{"n_layer": 11, "d_model": 128, "moe_layers": [1, 2, 3, 4, 5, 6, 7, 8, 9, 10], "routed_scale": 2.0, "vocab_size": 8192}
Below are experts of layer 3 (counted from 0) of a mixture-of-experts language model. Rows are named router (the router's row for the expert), up (a neuron's input weights, with its number) and show model dimensions 0-127. Each number is 200 + 30 x the weight over its row's rms, rounded and kept within 0 to 999.
After each expert's rows: "mostly gets" lists some tokens that are sent to it at least half of the time. This comes from a sample of Wikipedia text that the model never trained on.

# expert 15
router,233,215,261,198,202,265,177,216,206,245,187,149,209,244,178,251,243,183,218,230,219,210,211,195,250,198,250,214,242,197,221,216,128,208,135,186,198,210,200,217,210,164,224,254,196,242,202,176,217,219,148,162,217,206,176,189,197,265,161,190,138,201,243,149,229,155,156,174,205,184,197,144,198,227,170,181,200,180,209,228,228,194,136,179,180,194,231,223,177,229,157,227,194,159,182,217,210,193,201,253,223,217,243,208,182,216,218,203,168,158,182,162,206,200,211,214,208,216,189,210,199,218,174,188,221,160,148,148
up0,207,188,213,219,224,172,193,240,234,186,214,153,227,207,200,249,224,246,139,178,183,218,214,232,204,208,188,181,224,237,238,189,235,196,198,185,247,194,227,143,208,210,187,128,215,213,208,172,136,170,193,211,212,212,214,87,210,184,170,190,182,198,148,199,208,162,245,180,199,122,193,216,223,170,195,175,203,199,198,173,200,131,251,199,228,260,212,207,165,205,227,174,170,200,197,190,185,231,204,220,159,238,195,205,231,250,172,203,204,188,157,161,278,198,237,207,200,185,176,204,235,207,211,247,196,175,218,185
up1,230,200,202,188,218,183,193,214,175,233,272,153,202,169,202,160,206,208,225,175,175,241,224,266,213,171,175,200,202,187,204,148,227,171,208,184,145,186,207,179,225,178,174,181,196,293,200,218,160,218,265,214,168,181,222,202,151,234,190,205,202,174,204,163,197,218,233,245,256,223,194,226,170,259,212,164,253,197,236,228,259,168,133,204,214,144,253,214,183,232,234,240,185,184,176,187,247,186,169,211,163,188,226,211,188,163,169,207,175,193,224,217,181,229,179,213,204,213,247,207,193,204,200,234,176,176,156,207
mostly gets: " to", " with", " that", " on", " but", " for"

# expert 14
router,172,179,180,113,172,186,199,223,206,230,203,165,245,250,214,252,219,273,214,209,171,192,201,243,214,166,220,205,165,186,215,183,188,181,160,190,218,184,233,202,196,175,206,189,166,154,209,221,151,245,200,193,217,196,198,173,210,203,202,223,186,210,253,239,219,186,163,210,205,181,198,174,212,236,218,220,211,217,240,212,225,215,181,188,163,228,192,261,179,209,137,173,189,191,230,193,204,230,187,231,302,215,261,185,198,252,176,153,174,232,158,145,209,198,181,163,219,229,150,176,160,212,171,229,236,183,208,150
up17,239,214,164,196,225,213,217,219,201,238,195,225,177,229,240,184,196,222,203,147,131,257,219,214,181,171,200,210,221,175,224,232,206,222,199,221,156,180,207,228,211,173,188,174,195,196,237,210,156,173,181,146,242,187,226,185,108,254,185,233,194,214,251,179,230,214,193,153,175,224,223,169,212,178,195,191,103,200,213,235,165,252,193,166,221,199,199,201,233,181,217,227,181,199,163,191,247,246,178,183,265,197,212,215,232,216,178,214,187,207,158,171,169,191,248,200,260,186,227,186,216,255,185,171,200,176,172,155
up18,189,207,174,171,212,222,147,188,157,224,207,184,208,202,217,225,201,199,181,214,234,187,223,271,205,204,203,184,220,188,242,148,224,179,205,239,186,209,211,184,250,244,139,190,223,190,196,249,206,207,205,197,202,217,202,143,210,221,243,190,229,127,172,289,255,233,174,212,207,201,221,186,152,147,229,235,236,209,161,194,242,197,199,199,153,180,207,195,231,208,194,180,201,153,197,217,103,234,189,238,251,177,201,197,161,222,197,202,189,177,172,159,261,190,179,223,200,208,177,207,223,249,197,164,191,163,155,202
mostly gets: " 1", "1", "0", " 0", " 4", " 3"

# expert 12
router,196,168,216,181,155,211,195,215,167,240,242,127,234,191,219,189,204,186,238,211,236,169,240,252,255,167,252,226,176,182,204,267,153,200,213,178,244,228,218,216,205,148,202,232,230,163,200,190,215,207,209,230,229,176,226,186,197,197,201,191,180,200,215,184,213,203,180,165,161,223,186,206,195,252,188,170,209,189,240,199,231,227,177,188,156,208,178,223,187,203,182,183,177,177,250,213,193,226,232,242,247,179,224,163,247,208,175,179,155,168,143,171,176,160,138,221,148,244,191,218,175,230,188,253,229,168,174,130
up1,173,203,211,155,222,190,246,259,196,204,219,228,197,253,194,223,203,168,168,142,209,192,189,165,227,200,252,183,233,193,167,207,162,209,162,215,243,227,198,232,203,148,200,233,138,242,156,194,236,183,186,171,237,229,176,144,170,199,220,223,167,176,205,181,204,196,194,224,136,221,229,186,196,154,189,200,151,191,167,194,252,237,181,198,272,177,252,202,210,165,215,189,205,237,239,195,145,220,203,206,218,182,194,254,196,202,171,235,157,175,223,215,193,215,192,106,184,196,224,243,230,192,234,231,191,228,196,211
up2,220,248,114,204,208,175,156,216,212,179,196,214,215,228,227,204,255,158,263,233,156,214,125,197,198,264,239,250,189,182,155,202,219,216,209,179,216,184,190,198,204,152,183,158,186,202,152,225,203,156,194,159,222,158,177,191,186,138,148,200,175,264,204,193,167,145,220,228,208,203,208,194,180,167,178,180,222,205,175,199,205,222,161,242,228,192,200,190,194,205,266,172,201,205,213,171,220,210,181,222,184,225,224,192,212,223,200,150,213,179,186,254,186,208,218,155,207,177,233,182,135,220,231,243,189,162,204,228
mostly gets: "|", "  ", " |", "side", " re", "ab"

# expert 6
router,208,206,284,181,161,244,220,221,217,213,207,189,208,188,171,203,268,262,215,163,206,158,210,227,230,173,234,244,212,184,200,210,155,175,209,195,243,205,184,234,210,220,228,219,189,144,160,153,183,181,214,220,241,216,231,160,206,230,207,207,172,185,220,222,243,208,159,218,210,162,192,152,194,226,135,239,211,245,224,219,181,182,184,218,172,212,207,257,218,190,171,179,218,231,166,222,228,158,206,227,232,167,238,219,229,201,191,168,205,167,154,193,231,162,183,225,143,245,155,223,175,195,181,229,195,128,198,150
up0,193,144,222,189,178,227,258,163,200,110,185,220,252,239,226,222,192,192,204,223,205,182,231,187,208,225,173,196,192,261,180,188,201,184,178,163,238,225,119,230,173,247,183,215,192,207,201,187,231,235,190,177,206,227,168,174,203,182,204,208,206,195,186,224,217,223,163,202,180,223,213,183,214,198,252,176,248,208,216,168,169,211,202,256,176,228,159,197,173,172,209,213,187,149,259,168,225,200,218,238,227,184,199,229,204,231,162,177,157,205,174,152,182,221,157,192,125,271,174,178,252,183,182,206,166,196,195,260
up1,184,236,207,200,195,182,176,199,208,131,198,177,184,187,179,195,176,198,178,243,180,207,143,213,232,224,215,239,205,201,211,267,193,189,197,190,152,250,193,200,230,214,207,213,237,266,206,194,210,185,214,193,253,193,244,172,220,209,191,194,176,187,160,158,240,175,169,239,175,233,264,199,124,217,214,213,187,227,173,196,252,234,259,169,188,219,266,237,192,174,188,255,164,210,183,231,210,172,159,181,249,181,175,192,179,160,180,155,229,198,174,268,199,232,203,189,221,162,132,169,181,214,204,168,190,198,169,230
mostly gets: " one", " all", " part", " most", " this", " end"

# expert 2
router,171,208,187,212,204,165,185,213,196,215,167,174,219,225,165,210,186,267,185,197,194,206,206,243,218,191,253,231,190,167,195,195,184,187,240,173,272,220,207,160,182,241,215,229,218,176,222,273,169,255,199,223,219,230,215,152,193,192,180,265,212,193,284,198,216,179,145,204,219,226,223,198,223,227,166,219,232,215,233,179,232,238,174,217,179,154,225,191,134,232,159,192,166,177,206,154,227,237,224,248,213,162,205,164,259,189,242,163,201,178,182,223,178,203,170,185,204,176,132,217,199,186,186,246,225,184,187,183
up0,208,215,199,206,229,243,187,206,197,143,215,216,199,157,233,221,181,217,205,207,221,209,211,183,222,242,214,192,258,198,188,257,223,143,203,191,239,166,185,210,208,180,172,199,156,202,209,174,226,176,180,220,179,200,187,180,164,185,207,168,205,222,180,128,183,150,142,217,175,181,175,195,147,172,188,218,182,177,224,183,238,201,251,169,227,234,239,283,224,200,224,222,188,234,170,191,244,198,185,176,223,271,242,199,234,214,179,170,182,274,251,228,218,175,172,214,188,188,202,161,202,240,235,176,133,156,172,245
up1,170,267,228,203,175,210,147,221,187,226,180,235,160,154,185,205,156,271,206,206,194,204,213,192,156,194,233,196,204,224,275,197,212,208,213,156,203,212,177,210,176,172,181,187,219,218,241,199,192,222,170,202,197,244,222,177,176,189,128,193,192,172,213,176,194,219,146,159,241,173,202,263,180,158,149,232,207,220,189,173,180,260,199,208,165,167,242,223,162,144,217,255,228,199,170,184,166,226,239,160,216,203,214,233,221,223,226,171,197,237,229,177,238,224,163,180,243,200,208,223,235,184,167,153,168,182,239,209
mostly gets: " music", "ny", "my", " guitar", " Albums", "sch"

# expert 7
router,184,199,226,199,177,216,212,215,198,196,187,184,226,199,211,170,213,239,210,176,193,192,207,203,173,246,233,193,239,141,207,285,158,193,93,184,214,245,177,193,216,196,203,241,244,202,188,201,201,269,235,200,214,256,181,197,177,267,197,170,218,165,221,209,158,190,158,223,166,182,153,168,212,216,192,196,247,213,211,207,278,230,174,158,204,190,222,182,161,214,158,214,175,243,201,160,192,167,231,263,241,190,229,202,216,189,207,165,126,162,172,171,205,179,207,194,199,231,193,156,228,198,174,208,200,216,202,197
up0,193,238,213,196,196,177,183,170,205,248,238,181,136,233,217,231,263,240,177,227,172,156,185,217,215,213,150,247,196,209,201,167,192,196,222,237,246,216,181,169,193,205,221,177,155,202,263,152,223,159,202,244,180,196,179,196,212,200,212,208,221,219,243,224,194,206,221,155,165,175,228,219,235,246,188,220,171,194,182,134,174,229,237,192,158,204,234,194,223,197,199,199,236,199,145,200,178,223,198,153,149,203,181,186,218,123,210,211,257,212,228,146,218,250,150,185,174,172,156,215,168,243,204,226,234,227,232,186
up1,239,215,164,189,183,159,171,226,188,210,214,168,183,211,209,193,156,267,199,206,213,198,216,227,229,245,195,190,181,261,203,210,195,193,176,212,168,231,163,215,252,186,214,224,179,236,211,228,219,237,168,224,264,180,209,170,181,223,132,154,177,201,193,255,195,219,215,150,199,162,228,195,200,158,143,202,186,173,215,183,163,175,205,237,250,192,178,189,223,222,175,268,232,223,206,206,145,158,206,171,211,185,174,210,228,172,198,203,191,205,157,183,206,194,188,181,131,226,187,187,124,231,165,189,178,250,239,271
mostly gets: " who", "ist", " people", "ish", " life", " born"

# expert 1
router,144,175,190,144,175,186,176,255,183,258,243,197,236,164,187,257,241,233,241,146,210,155,196,234,243,137,215,214,165,193,229,267,187,187,164,184,167,220,214,177,234,242,227,184,208,173,162,216,165,203,202,218,210,197,201,216,174,198,201,226,211,216,214,202,282,192,166,192,189,190,198,187,225,226,203,211,208,193,252,188,215,173,176,204,144,206,216,223,187,219,200,170,192,223,220,205,193,194,242,256,274,164,220,168,216,228,172,203,207,236,156,174,152,172,177,169,178,204,142,175,170,226,202,239,191,168,183,164
up1,249,228,223,187,198,178,227,143,184,197,211,200,162,218,221,167,196,158,170,199,170,190,184,197,170,174,169,190,223,195,189,195,121,211,235,230,165,187,177,208,213,218,195,159,187,218,186,218,205,249,159,237,168,180,149,209,167,180,286,171,196,183,195,183,168,260,194,172,258,245,187,227,211,184,175,232,244,174,176,197,224,181,207,253,186,217,207,181,218,228,162,230,199,232,227,164,256,209,209,221,164,154,148,190,198,184,136,237,174,171,208,210,200,190,226,246,245,172,158,182,165,255,215,226,243,222,187,233
up2,203,182,243,193,172,244,174,222,170,266,211,168,262,229,253,223,202,206,177,234,197,193,180,211,213,186,216,170,249,220,216,187,199,170,223,176,243,209,266,209,161,183,197,200,247,214,214,205,226,251,239,199,171,196,238,170,174,159,217,223,242,190,163,228,188,227,180,153,165,223,209,260,175,162,221,177,259,237,173,215,176,213,208,252,184,202,227,172,123,178,225,165,162,179,257,142,197,185,190,190,202,212,220,201,206,180,136,184,196,210,198,180,163,162,195,152,213,187,216,256,202,151,165,173,188,179,215,201
mostly gets: "-", "D", "A", "C", "N", "L"

# expert 13
router,193,227,173,120,206,187,208,203,177,209,237,213,231,220,235,203,196,163,225,145,164,200,198,269,200,185,238,232,227,209,228,223,201,184,167,199,188,227,223,215,153,175,260,218,184,150,224,207,163,221,212,165,240,221,225,178,213,225,242,195,177,176,244,169,189,173,184,154,194,188,170,170,230,260,207,206,219,183,227,223,182,254,178,202,181,187,237,222,189,216,179,196,178,183,185,209,228,203,243,236,274,189,231,222,215,233,173,189,209,210,152,188,189,127,167,219,225,143,148,191,141,195,233,251,198,164,162,165
up17,206,217,156,210,185,180,167,247,219,243,238,182,208,187,285,239,140,187,200,197,240,199,243,182,257,151,177,183,163,219,186,188,186,195,178,172,190,237,252,189,207,186,197,171,176,233,208,184,275,194,163,181,155,177,150,236,183,218,185,185,207,246,233,213,174,195,197,197,243,200,156,164,210,227,222,233,225,201,187,178,202,199,241,219,191,164,195,228,200,262,117,180,150,184,174,211,203,191,222,221,188,247,214,203,258,159,161,214,189,171,200,198,171,218,213,184,221,203,218,171,153,204,192,126,235,227,187,204
up18,190,201,247,250,169,152,194,272,198,198,178,223,213,192,190,151,166,209,216,204,186,227,202,173,224,201,215,234,208,213,213,206,174,170,199,222,204,168,168,199,168,225,199,169,266,139,179,186,170,234,211,209,184,165,168,99,196,178,224,214,200,253,192,191,187,229,181,211,221,196,198,223,283,170,259,180,155,182,172,177,204,208,215,219,189,178,240,233,190,259,182,191,181,201,229,211,244,174,202,199,211,227,237,179,212,176,144,180,219,168,153,236,212,169,148,203,258,189,158,145,167,150,199,194,180,206,216,218
mostly gets: " (", " =", "{", "(", " ", "_"

# expert 0
router,241,228,206,151,175,234,211,190,196,249,165,159,241,225,206,231,222,209,219,212,240,158,208,211,212,161,196,255,221,222,215,287,160,188,218,197,217,192,186,184,219,224,247,218,186,224,144,239,172,201,170,164,211,193,222,180,196,276,186,156,191,173,216,216,209,216,153,187,214,176,193,190,218,252,173,210,183,165,233,247,201,203,185,195,213,217,236,241,195,230,162,231,208,176,177,226,195,193,209,210,222,158,200,156,191,247,194,190,179,191,142,182,227,105,198,187,152,236,195,237,201,193,156,206,190,171,146,143
up16,187,188,216,156,193,170,191,165,215,233,206,223,196,228,172,193,215,190,231,205,230,247,171,213,172,248,230,175,227,189,192,202,238,179,242,145,193,206,236,186,249,201,195,142,267,229,182,155,176,186,205,178,171,195,246,151,183,242,182,206,237,232,166,189,203,200,209,223,203,193,158,265,189,206,202,205,205,284,226,241,214,231,233,214,200,195,247,260,161,188,164,202,212,190,185,142,148,204,189,200,175,258,198,232,215,141,241,235,177,213,163,204,228,168,201,205,198,222,149,185,156,149,193,171,171,161,203,178
up17,203,204,216,199,210,207,185,230,178,198,174,230,163,164,218,185,228,200,197,209,190,182,181,169,237,163,162,196,164,170,207,186,248,150,162,245,213,192,163,175,201,222,179,201,211,205,210,159,212,197,208,186,218,251,195,251,120,196,190,237,246,232,119,169,236,201,190,183,248,219,140,245,247,209,249,171,235,158,164,202,214,200,247,220,152,219,194,231,169,158,203,235,153,175,245,179,201,173,194,245,218,205,170,173,243,257,211,235,215,173,239,206,221,179,218,177,215,174,160,164,204,142,188,204,222,222,223,235
mostly gets: " and", " of", " in", " or", " &", " by"

# expert 4
router,184,211,139,182,176,203,188,207,255,175,172,220,241,260,235,161,239,238,180,192,149,140,218,203,261,171,271,207,242,169,225,208,212,216,211,183,213,237,199,213,189,175,211,199,157,179,221,180,217,184,183,193,190,203,171,179,195,209,198,200,209,173,270,239,210,168,207,235,186,142,171,179,211,219,180,195,176,218,246,157,224,252,189,193,196,176,180,237,137,228,166,196,221,213,191,214,255,220,222,216,227,174,237,241,183,192,188,170,175,198,180,161,223,186,209,249,235,234,184,201,212,224,142,280,190,180,144,193
up0,207,241,227,236,204,241,201,178,198,147,200,213,194,183,189,181,264,235,196,160,192,237,145,204,180,223,198,185,218,143,211,233,190,189,226,177,222,241,217,228,175,142,204,155,245,197,274,249,196,200,246,253,166,169,236,159,214,175,235,161,190,127,206,200,184,180,199,192,196,277,209,185,231,212,244,203,191,248,214,217,211,203,180,192,186,192,164,199,165,229,172,177,229,188,236,169,184,186,181,164,234,166,150,197,186,222,209,204,211,228,224,249,232,215,242,204,205,222,194,215,233,138,192,143,191,207,180,154
up1,225,217,221,207,211,215,151,270,221,201,145,139,169,199,210,265,159,185,223,183,154,187,162,204,168,184,232,239,203,222,178,223,187,237,204,193,198,236,231,150,179,226,205,162,161,200,219,216,166,225,193,246,208,204,198,236,217,176,239,195,206,166,200,236,154,167,189,201,252,212,178,177,225,202,188,179,188,216,156,203,177,192,221,166,202,220,180,201,179,202,243,134,163,196,237,272,222,169,183,191,222,200,156,229,223,156,206,190,217,176,197,265,260,197,186,210,171,234,121,248,161,196,199,201,180,178,238,238
mostly gets: " land", " species", " water", " River", " area", " population"

# expert 8
router,225,188,178,148,189,235,197,198,187,225,186,185,223,245,198,244,205,194,254,158,236,159,224,240,230,187,270,256,219,207,207,260,160,178,165,187,198,227,244,203,227,211,210,191,241,184,150,242,119,210,216,211,187,221,190,194,203,254,195,160,167,161,226,160,225,191,205,179,184,161,176,177,228,207,192,217,222,163,249,234,204,218,210,177,177,194,249,237,181,232,167,200,163,150,226,203,199,197,224,221,208,165,216,193,209,196,185,230,158,227,143,166,217,119,148,214,220,180,196,222,166,173,178,203,217,199,154,167
up1,181,156,221,193,232,252,169,239,216,208,206,191,210,218,149,218,166,189,165,174,168,239,242,216,213,174,200,212,224,161,171,195,217,205,200,220,200,168,171,134,228,192,182,192,216,242,233,212,190,163,195,234,222,232,242,199,143,214,189,182,213,245,187,214,216,182,214,255,202,265,186,249,194,204,221,137,218,182,181,238,216,152,138,227,152,168,194,215,206,181,228,213,217,184,211,213,192,162,204,201,235,231,227,290,208,262,257,216,171,209,208,214,216,184,198,174,219,211,180,147,218,221,183,172,142,160,225,143
up2,219,161,161,208,166,211,243,168,227,219,192,185,196,178,237,145,193,182,188,205,233,180,203,173,197,188,172,220,194,174,238,202,192,238,230,181,174,190,180,208,184,221,173,223,147,203,232,225,150,221,214,181,232,207,147,209,152,229,198,206,188,219,222,208,125,226,227,256,187,252,206,146,157,200,169,197,204,167,157,213,165,163,291,160,203,213,183,202,164,207,228,238,158,219,214,161,197,222,198,210,198,204,231,255,240,210,249,180,230,216,186,189,185,170,264,213,201,183,176,248,127,223,243,177,224,201,234,163
mostly gets: ")", ",", "}", "\"", " –", " also"

# expert 9
router,191,226,170,178,218,202,204,207,212,188,202,202,246,217,177,215,210,210,234,141,191,199,254,201,262,186,221,210,224,162,217,251,159,191,150,175,231,235,212,224,234,194,225,266,200,179,183,167,196,241,174,173,233,224,156,217,189,273,204,141,175,210,216,150,214,169,186,208,152,223,169,174,226,223,178,230,199,187,225,206,195,252,181,168,156,236,188,208,211,217,185,211,178,203,164,207,207,243,223,265,265,180,182,179,211,230,196,206,170,241,188,166,161,175,162,151,210,245,160,167,192,214,180,209,211,154,131,160
up0,188,203,197,215,254,154,202,167,215,199,175,218,196,221,215,232,198,184,186,242,215,216,160,181,159,278,207,196,205,208,212,175,227,234,179,116,205,176,223,256,184,180,153,215,209,207,170,211,171,177,199,237,242,222,211,190,262,175,188,202,188,251,242,226,180,205,247,196,233,168,221,229,206,159,159,202,146,220,229,246,191,228,178,249,192,218,212,230,159,175,182,154,194,256,197,217,167,200,187,195,167,195,200,198,186,158,182,214,185,166,211,154,240,231,198,215,227,190,132,158,206,194,271,226,179,160,262,210
up1,174,179,232,194,249,182,200,216,219,140,209,164,169,203,191,200,220,262,184,209,217,187,228,193,219,211,182,244,196,273,211,206,191,213,180,199,186,263,197,245,197,182,187,225,162,213,242,168,257,234,196,254,243,187,197,174,151,210,168,222,175,191,193,205,162,146,196,234,179,247,199,143,236,179,207,205,163,197,208,182,238,191,115,242,191,170,233,252,211,235,204,185,156,201,239,177,231,196,200,195,189,183,180,209,218,191,224,216,186,145,233,189,285,208,193,189,236,170,174,225,192,202,208,207,219,211,233,120
mostly gets: "\n", " \"", "″", ".", " '", "\n\n"

# expert 11
router,162,188,191,247,133,195,182,220,190,177,194,182,248,213,174,185,222,271,209,179,164,187,216,239,255,204,204,232,237,222,236,164,197,262,190,185,182,235,187,211,196,188,242,176,221,167,196,180,205,232,183,206,252,239,233,160,233,177,240,218,198,155,185,207,220,218,121,190,126,195,263,162,193,249,207,227,206,180,189,189,228,217,187,188,204,198,178,193,153,233,164,187,169,172,203,193,252,208,204,203,242,208,208,230,226,223,206,161,151,166,164,165,186,190,195,206,162,186,149,208,176,229,157,229,214,145,166,167
up0,226,175,219,185,280,180,166,248,224,147,197,210,168,174,195,230,137,205,160,212,228,193,175,176,214,207,178,181,227,153,178,227,203,183,175,255,197,246,169,215,207,244,198,229,187,144,244,160,267,221,216,150,212,197,202,172,260,242,227,169,174,256,222,224,168,201,242,171,192,211,219,193,269,219,222,188,206,208,158,174,189,196,249,167,213,124,165,213,212,157,180,185,181,166,227,175,208,246,221,207,217,215,198,191,184,160,220,220,174,211,186,185,169,220,177,192,160,229,180,194,192,203,156,195,231,155,215,199
up1,256,268,227,233,182,206,206,196,213,180,209,224,172,166,212,214,217,176,220,215,249,199,170,215,128,247,254,178,176,189,154,201,284,200,244,202,196,184,175,197,240,241,229,220,147,172,202,207,202,207,215,203,170,193,203,234,206,217,138,190,170,238,178,156,195,173,254,160,184,237,167,246,210,221,143,221,200,206,203,215,187,165,203,208,192,239,214,154,169,186,170,185,187,247,180,124,207,160,183,208,181,215,178,196,201,204,207,200,267,175,203,212,245,192,202,235,222,192,206,193,191,156,226,164,148,175,255,207
mostly gets: " Ad", " Ed", " List", " Total", " Location", " Av"

# expert 5
router,205,265,205,174,150,229,190,207,203,231,156,171,218,257,196,181,263,203,227,201,187,174,224,242,194,152,225,216,264,197,243,196,145,173,158,187,227,166,196,176,190,146,177,199,194,150,171,178,195,228,174,243,219,234,194,205,222,200,180,198,195,167,217,154,289,185,146,209,217,174,165,193,178,270,197,221,199,209,243,215,273,205,210,199,186,209,185,223,162,215,159,179,203,167,192,240,241,217,182,255,227,191,216,218,210,217,240,166,170,171,193,221,207,205,157,226,219,184,151,158,160,223,183,218,202,183,200,214
up0,209,243,227,193,161,190,208,138,132,180,209,145,242,214,231,176,196,180,192,162,198,254,240,230,247,147,264,213,152,233,177,224,236,186,175,202,179,200,224,173,161,184,243,196,148,223,172,251,178,226,252,234,241,185,154,158,226,170,201,200,223,238,201,161,158,208,220,186,191,153,204,156,188,164,165,231,176,209,210,206,234,215,242,249,224,229,229,187,186,194,222,232,203,176,211,210,212,228,130,230,186,170,254,229,187,187,189,156,252,213,206,210,218,197,191,202,192,188,188,178,218,171,177,182,223,182,217,229
up1,183,208,225,203,154,174,216,180,182,225,188,205,181,197,185,198,183,265,207,224,240,226,178,279,145,135,234,191,267,182,200,171,188,185,206,195,174,252,180,220,169,190,216,173,228,199,199,221,176,157,209,234,179,234,171,198,187,196,141,225,197,215,185,160,153,219,194,182,142,197,187,196,205,210,223,197,228,213,163,264,212,174,228,213,251,227,186,183,216,245,165,205,211,153,152,215,143,196,239,201,188,244,202,147,201,185,199,118,202,178,183,190,190,190,190,180,242,197,239,214,240,166,265,193,193,248,162,215
mostly gets: "s", "es", "ers", "ss", "ll", "ck"

# expert 10
router,219,178,179,153,157,226,212,212,210,256,164,205,211,180,148,162,256,271,213,192,185,191,228,228,192,194,202,184,233,183,256,202,200,189,207,155,225,197,171,205,197,204,266,205,202,176,211,186,202,208,171,211,212,196,150,168,176,176,219,201,163,232,222,154,228,190,173,230,182,180,155,147,206,270,169,209,169,243,196,212,244,246,176,167,162,222,255,158,195,210,208,179,187,213,229,192,222,192,266,265,241,176,197,142,220,236,217,218,177,165,227,168,167,165,168,225,207,153,178,167,159,203,224,243,181,208,198,197
up1,215,185,196,166,210,216,210,133,150,201,200,185,226,235,228,198,202,147,187,223,187,201,252,139,169,229,244,201,210,196,243,136,223,240,227,153,249,226,202,187,191,208,142,185,189,213,247,201,151,181,171,215,187,200,185,185,243,184,216,222,254,215,194,222,164,188,167,233,198,236,222,191,159,236,227,205,249,196,233,169,233,226,226,221,201,215,213,203,169,176,284,194,188,265,154,199,218,156,189,224,205,165,193,189,209,214,207,210,206,235,153,186,165,162,184,146,160,235,190,204,161,268,185,194,191,241,181,209
up2,222,214,230,207,192,237,191,185,153,254,160,166,297,221,204,161,194,198,185,197,141,139,203,174,222,189,111,144,166,131,204,166,196,235,215,273,177,237,199,166,212,187,181,259,201,207,237,208,167,198,184,172,194,185,218,183,182,186,191,175,222,222,227,173,212,253,185,199,196,199,196,196,232,180,201,222,202,167,167,195,186,222,195,178,168,235,200,210,199,187,173,192,186,171,212,211,217,206,185,166,210,207,216,237,167,231,246,200,182,266,151,149,201,232,232,255,158,186,202,226,205,211,238,184,204,218,147,194
mostly gets: "ti", "si", "la", "ta", "ca", "ci"

# expert 3
router,176,167,244,192,171,232,181,189,236,194,194,166,220,206,249,176,271,260,226,156,197,151,164,277,189,134,221,222,230,183,214,204,163,181,223,200,212,217,234,185,151,169,232,213,150,196,227,211,189,184,180,160,215,215,248,188,230,212,222,224,191,193,244,215,195,229,169,221,162,206,197,202,280,193,177,251,207,214,212,193,208,202,174,208,139,212,173,198,190,199,180,190,189,185,251,186,237,217,175,227,224,222,201,213,243,205,232,204,166,193,170,149,146,226,198,255,209,160,199,157,194,161,148,251,182,163,196,217
up0,167,197,167,161,192,171,151,248,196,186,231,184,183,209,180,212,187,160,186,239,188,235,237,148,168,266,183,184,185,222,167,221,197,192,203,164,158,218,215,180,169,165,207,206,216,167,179,248,224,217,212,159,238,167,257,237,184,187,164,167,212,219,221,187,174,223,202,237,189,172,196,172,102,204,154,135,183,200,182,168,224,194,258,196,205,209,214,228,164,222,189,196,193,208,164,238,173,129,151,238,204,203,242,170,197,203,212,221,262,152,228,170,186,221,205,234,200,218,226,186,203,224,199,264,201,243,196,183
up1,270,199,136,205,225,199,158,169,218,159,160,179,257,203,151,180,156,193,225,223,201,180,203,170,214,101,169,221,192,223,223,197,192,186,205,233,174,195,181,245,152,212,193,156,190,205,180,198,217,203,239,237,175,222,170,200,228,174,229,210,169,157,249,167,217,202,191,201,171,195,207,221,179,236,208,185,207,152,194,177,222,167,195,156,221,132,236,205,239,204,219,209,196,237,197,215,225,185,260,173,224,230,220,195,228,174,206,239,173,261,185,157,199,233,226,241,207,244,224,233,190,154,240,224,156,158,185,204
mostly gets: " team", " Cup", " League", " player", " coach", " Championships"